Experts of a small language model.
Training: a variant of Adam for the experts, 918M tokens, 7000 steps.
Below are experts of layer 5 (counted from 0) of a mixture-of-experts language model. Rows are named router (the router's row for the expert), up (a neuron's input weights, with its number), down (a neuron's output weights, with its number) and show model dimensions 0-191. Each number is 50 + 15 x the weight over its row's rms, rounded and kept within 0 to 99.
Before each expert's rows: a language model's description of what the expert responds to; "comes after" lists some tokens at least twice as common just before its tokens as in all text. This comes from a sample of Wikipedia text that the model never trained on. Tokens count by the router's weight.

# expert 0
It responds to: Nouns for places and administrative units after the or a, such as town, city, County, District, Province, area.
comes after: " the", "-", " a", " The", "The", " York"
router:33 47 74 39 44 27 62 46 66 69 70 59 71 60 16 64 39 31 75 58 47 39 60 60 60 60 42 63 62 67 44 27 40 38 81 55 52 54 32 74 33 48 30 66 48 55 42 49 48 52 45 49 73 51 60 77 40 40 48 40 44 35 61 31 75 49 32 51 57 40 49 54 30 63 47 32 59 69 86 47 51 27 35 57 48 37 79 39 45 45 54 79 37 26 44 49 59 30 46 12 53 73 44 34 84 45 65 58 57 24 52 28 70 42 80 57 55 28 65 58 56 55 58 45 64 26 53 42 42 63 64 46 25 70 41 57 48 64 62 51 70 51 33 74 46 50 60 29 49 54 28 52 57 65 41 39 40 30 33 44 59 54 61 42 78 50 34 48 63 50 51 69 36 81 67 31 83 50 75 67 42 46 73 65 22 44 44 73 29 46 35 56
up0:56 54 63 52 31 80 76 59 73 46 47 60 41 58 45 47 09 33 36 39 42 82 49 63 69 62 68 76 06 37 54 24 48 59 55 55 28 57 43 56 96 43 45 58 48 57 58 54 34 45 52 49 42 56 62 42 35 41 62 25 43 51 69 48 59 46 51 52 80 62 67 66 55 52 56 56 65 34 60 27 42 67 44 52 60 61 44 52 45 76 47 53 38 52 59 65 48 36 65 67 64 36 52 51 72 75 52 71 47 34 63 44 26 25 49 71 73 29 69 70 37 59 59 61 49 64 58 54 57 46 39 63 87 51 63 64 60 72 64 56 53 59 47 25 71 65 19 57 39 66 37 70 35 62 68 33 46 24 67 45 50 71 50 52 19 48 45 65 50 34 88 36 28 68 45 50 37 59 49 68 48 62 46 38 58 35 57 48 80 43 34 47
down0:63 67 61 57 69 50 23 40 30 52 39 52 50 17 76 55 73 33 69 30 53 49 67 47 43 25 32 30 34 82 40 32 46 55 39 51 64 24 62 70 64 48 66 60 64 42 41 40 37 43 49 62 68 68 35 52 44 56 66 31 46 49 44 50 40 59 60 48 61 45 50 66 50 17 51 48 55 55 43 45 20 26 80 30 50 57 81 39 50 62 48 37 28 39 43 36 62 38 28 55 49 72 53 67 39 51 77 52 52 35 47 41 39 66 52 80 32 47 67 78 35 52 86 52 76 45 39 57 70 83 45 51 74 47 57 41 52 76 68 59 53 58 23 46 65 61 54 25 65 54 38 44 47 27 50 30 45 41 45 54 70 36 64 36 32 46 71 47 69 59 40 45 28 50 65 55 47 26 42 44 53 71 73 74 17 59 54 65 33 37 40 20

# expert 28
It responds to: Common nouns used inside proper names, mostly geographic features after "the", such as River, Line, Run, Bay, Dam, Mill, Sun.
comes after: " the", " The", " a", "The", " two", " his"
router:28 40 81 38 42 52 65 47 61 56 50 60 62 48 37 72 40 39 82 40 36 32 78 62 60 80 50 63 47 49 47 24 52 54 59 40 58 43 30 56 35 53 24 59 46 53 58 34 53 55 48 55 63 56 71 65 46 44 69 30 49 39 62 34 50 71 46 46 63 49 40 73 10 76 61 25 57 71 78 80 41 36 48 72 46 24 68 47 52 45 66 64 27 36 29 49 53 50 41 34 49 67 54 29 79 52 58 75 52 33 58 30 64 50 87 43 58 38 51 50 53 60 47 39 57 46 54 30 36 79 62 65 23 68 46 51 64 40 58 44 72 37 27 71 37 38 60 25 53 58 41 55 74 70 39 34 31 25 44 38 61 51 63 55 73 52 48 52 67 54 57 57 48 65 66 32 79 53 64 79 64 45 69 70 24 35 32 68 29 43 50 57
up1:42 27 54 91 28 74 48 44 58 61 51 62 83 54 37 56 42 44 32 50 64 66 47 58 78 54 47 28 59 59 38 43 52 44 38 42 56 35 22 72 80 52 61 66 79 18 37 52 65 52 34 63 71 35 17 51 30 41 57 50 49 47 36 62 60 85 40 86 50 59 60 35 48 34 38 46 38 52 52 41 42 62 30 63 44 41 65 37 45 30 58 35 55 34 29 62 57 56 55 57 43 62 76 50 10 26 33 54 57 29 23 46 61 52 50 67 66 41 48 30 45 59 27 35 46 68 30 51 44 28 29 64 41 39 44 27 52 54 52 58 49 64 69 39 55 45 68 39 29 27 43 64 59 49 69 56 51 57 35 46 54 74 72 52 42 49 63 50 80 52 28 50 44 56 63 89 52 60 62 70 33 40 57 67 44 65 31 53 71 61 69 67
down1:66 52 73 44 67 32 74 27 13 34 51 27 32 43 39 47 42 38 57 72 34 54 34 71 40 33 36 62 34 50 76 55 73 39 62 66 45 63 66 24 48 61 72 23 19 45 74 38 46 80 55 81 63 62 50 40 48 52 49 47 67 60 66 37 52 39 69 31 48 48 63 41 43 42 31 27 32 37 71 37 50 39 54 40 41 50 45 72 57 36 59 57 58 64 62 36 48 40 55 39 78 23 49 46 50 61 52 53 52 55 50 42 53 61 25 51 58 48 42 33 45 71 59 33 69 68 77 62 68 28 54 47 66 49 44 57 66 31 36 63 18 16 44 27 73 33 51 47 51 51 59 54 40 09 55 72 59 45 40 41 57 48 54 42 50 34 35 27 65 52 58 56 40 59 76 72 75 24 38 58 32 33 75 59 46 43 81 66 40 33 47 56

# expert 27
It responds to: Possessive determiners his, her, their, its right before a noun, and the 's after names, as in "his descent", "Thomas's dissent".
comes after: "'", "|", " his", " of", " ", " for"
router:29 35 80 29 49 21 64 41 52 67 41 64 52 67 18 56 40 40 73 41 42 31 69 59 58 52 34 74 53 55 54 34 49 32 76 27 58 45 41 68 48 74 30 49 35 58 48 46 45 54 41 44 65 48 76 66 56 39 58 50 39 41 53 37 64 55 45 79 68 31 65 65 20 70 55 25 74 74 80 68 42 20 42 50 32 30 65 56 63 47 61 76 25 27 26 60 36 57 50 30 59 73 30 25 82 43 68 56 33 39 66 27 56 59 74 48 67 43 57 58 40 49 63 56 58 40 46 64 16 53 55 44 21 57 19 65 64 52 52 34 53 40 38 66 58 37 60 38 51 61 39 57 52 56 36 29 30 38 53 26 57 54 66 49 57 45 35 43 61 27 44 69 44 62 68 33 64 53 63 67 47 44 75 50 34 32 30 61 49 38 55 50
up1:49 44 67 78 59 54 68 59 76 69 42 55 68 60 29 56 48 35 27 73 63 51 42 56 49 60 53 44 50 39 56 64 64 56 60 33 37 57 43 65 99 62 37 73 78 20 41 32 66 27 21 45 69 32 35 60 80 43 56 32 26 42 42 49 56 50 56 67 64 50 55 45 54 29 27 38 59 36 48 35 29 67 39 53 47 28 66 42 32 52 67 32 63 48 36 52 58 38 54 62 42 55 69 51 26 37 19 64 82 33 50 35 78 57 41 50 43 52 41 38 36 48 40 29 66 64 52 51 38 11 49 63 46 24 35 22 31 53 42 75 35 65 73 54 39 34 29 38 34 43 74 60 52 42 65 71 58 57 41 39 55 73 77 49 32 49 72 52 65 62 37 53 39 59 61 76 59 59 67 65 24 63 39 40 41 41 51 60 59 62 59 45
down1:55 56 62 38 70 34 57 19 27 60 77 25 45 41 59 31 39 57 60 50 43 62 56 42 49 57 58 50 42 76 76 52 87 57 62 61 45 60 64 42 30 47 78 29 38 67 71 36 52 53 56 60 63 63 69 46 45 44 57 57 62 37 79 68 20 48 55 48 52 20 36 51 30 33 43 24 26 44 54 31 37 43 33 36 46 52 43 29 49 36 58 53 46 71 38 51 40 46 82 42 64 44 61 40 58 64 49 62 40 69 28 35 81 48 29 46 18 36 43 41 64 59 44 44 59 36 88 56 63 46 63 68 59 18 28 29 37 53 27 62 35 32 41 44 70 45 42 57 61 36 48 44 39 38 51 61 62 39 36 73 56 42 54 57 30 57 48 54 75 74 43 45 46 30 81 57 99 51 34 38 64 33 61 49 31 64 75 37 48 48 40 48

# expert 44
It responds to: Three-letter country codes in sports tables (ITA, JPN), years in "Died:" dates, country or club names in lists, non-Latin script bytes.
comes after: " |", "|", ":", "-", "–19", " al"
router:51 30 78 24 47 31 73 61 51 58 52 48 65 51 27 62 31 50 72 19 36 46 73 63 70 70 47 73 65 55 51 52 48 35 75 36 56 54 32 67 49 57 40 37 55 58 49 43 54 62 58 45 65 52 69 75 46 43 41 53 43 49 69 37 75 54 43 49 65 33 42 40 33 59 41 41 58 72 79 56 39 25 58 62 42 29 63 48 60 48 70 83 30 32 38 44 48 36 45 09 28 61 46 25 68 46 65 51 48 28 44 21 65 46 85 44 66 36 59 60 35 66 64 29 71 33 59 58 21 67 54 34 27 66 42 72 53 66 46 36 56 61 21 82 48 30 70 46 45 57 25 50 52 52 39 21 37 28 51 56 75 55 51 53 56 39 41 47 67 56 33 72 47 57 62 31 68 39 51 83 49 55 62 57 40 37 44 62 36 29 37 63
up1:58 21 52 68 45 62 65 61 53 80 51 56 71 70 62 52 38 49 44 67 53 57 28 43 40 49 47 27 51 46 52 47 53 49 57 50 54 55 30 74 92 61 44 72 65 35 44 42 57 44 13 54 71 51 26 61 50 31 65 59 36 42 57 49 54 41 41 80 56 40 45 37 50 48 21 41 41 43 45 44 48 54 51 56 45 31 48 50 31 56 74 45 88 64 37 60 63 46 47 63 36 43 67 52 51 23 50 71 39 42 09 56 58 65 48 69 48 34 39 34 34 48 33 20 55 51 42 46 56 05 48 71 43 24 45 36 52 57 45 66 42 52 62 33 56 29 34 38 23 51 59 65 51 34 71 73 82 65 39 62 58 83 52 48 38 50 72 62 71 49 29 39 42 42 67 99 50 61 62 68 27 54 61 30 61 36 58 54 66 61 54 56
down1:51 45 42 39 72 48 57 12 38 34 57 23 45 55 47 39 42 61 59 72 28 36 79 59 54 70 46 29 48 32 86 52 59 65 65 37 56 73 56 45 41 54 70 32 23 68 73 60 50 56 29 35 46 49 53 30 41 31 53 46 50 50 75 55 56 55 59 47 30 35 59 57 53 38 38 47 53 64 56 48 54 22 52 49 42 67 41 45 80 21 52 57 48 46 54 45 31 64 69 52 67 33 32 50 52 78 52 67 40 69 51 39 56 75 23 63 49 69 47 38 36 57 33 26 47 58 92 35 61 50 72 67 70 31 32 45 62 36 55 64 36 26 67 44 82 64 41 31 52 51 59 40 26 19 47 53 46 68 26 67 57 37 65 37 35 46 49 24 52 68 50 44 33 42 51 64 72 42 61 57 58 72 69 51 41 50 92 39 52 23 36 48

# expert 34
It responds to: Nouns for contests and results in sports prose, such as game, draw, season, match, bout, plus census and taxonomy headings.
comes after: " a", "-", ".", "==", " first", " classification"
router:34 46 79 48 44 31 70 59 32 71 47 75 63 50 31 60 49 33 74 71 56 30 60 63 70 48 44 64 66 59 52 11 54 36 53 53 54 57 32 78 36 60 44 36 64 64 44 44 57 62 47 46 64 37 66 66 42 29 54 53 37 38 63 46 61 64 22 46 71 37 45 54 26 53 45 35 66 69 66 45 20 28 44 48 40 30 57 49 57 36 70 65 49 34 32 56 54 29 42 27 51 47 46 28 67 40 58 53 49 58 63 32 71 52 70 36 58 40 52 59 33 54 45 44 69 36 52 25 21 65 73 42 39 60 54 52 65 40 60 43 73 39 25 81 67 53 60 42 35 49 41 51 77 58 45 29 29 31 48 46 55 48 47 37 44 28 53 36 90 37 49 58 31 48 68 45 84 45 63 76 38 47 71 69 31 23 18 71 26 23 42 52
up2:32 46 40 40 68 52 30 62 80 43 47 48 73 55 53 24 53 50 47 34 46 39 57 38 50 32 49 44 57 62 43 61 66 16 56 50 56 79 32 58 32 62 68 65 45 19 29 52 47 82 47 28 28 73 64 41 49 61 32 56 35 25 77 64 54 31 45 48 36 63 74 35 42 52 72 41 66 39 49 21 44 41 44 37 64 39 03 47 37 27 25 25 45 53 79 57 52 50 52 60 59 54 46 27 43 45 34 55 88 53 71 73 47 28 39 59 64 63 67 62 61 72 70 68 51 43 74 63 47 50 13 53 60 51 56 27 15 53 47 50 58 53 75 69 36 47 34 66 42 47 56 51 55 58 61 34 46 46 82 59 29 57 44 29 58 39 47 55 58 36 52 50 52 66 43 23 47 54 44 52 41 45 44 53 63 64 62 73 54 54 15 49
down2:49 55 55 38 66 34 37 54 35 28 28 49 33 73 67 35 80 50 61 52 27 58 41 70 36 59 53 68 28 54 66 52 65 47 40 52 53 20 67 59 63 34 52 39 48 84 49 76 85 35 58 38 33 36 23 56 37 74 21 56 52 53 60 49 47 55 73 75 51 32 70 44 61 47 54 49 60 50 46 21 43 59 25 48 86 63 60 47 33 56 57 37 75 45 38 70 46 57 26 57 55 51 44 34 38 52 38 36 47 34 39 61 45 35 99 48 41 52 27 13 49 57 52 51 55 61 40 56 66 42 46 65 51 49 30 38 57 38 28 52 46 39 40 52 71 44 69 38 33 45 39 31 81 37 60 38 44 54 75 52 48 27 66 47 68 42 35 58 62 62 44 49 75 50 66 59 54 43 35 55 49 75 46 66 36 55 17 56 40 72 60 49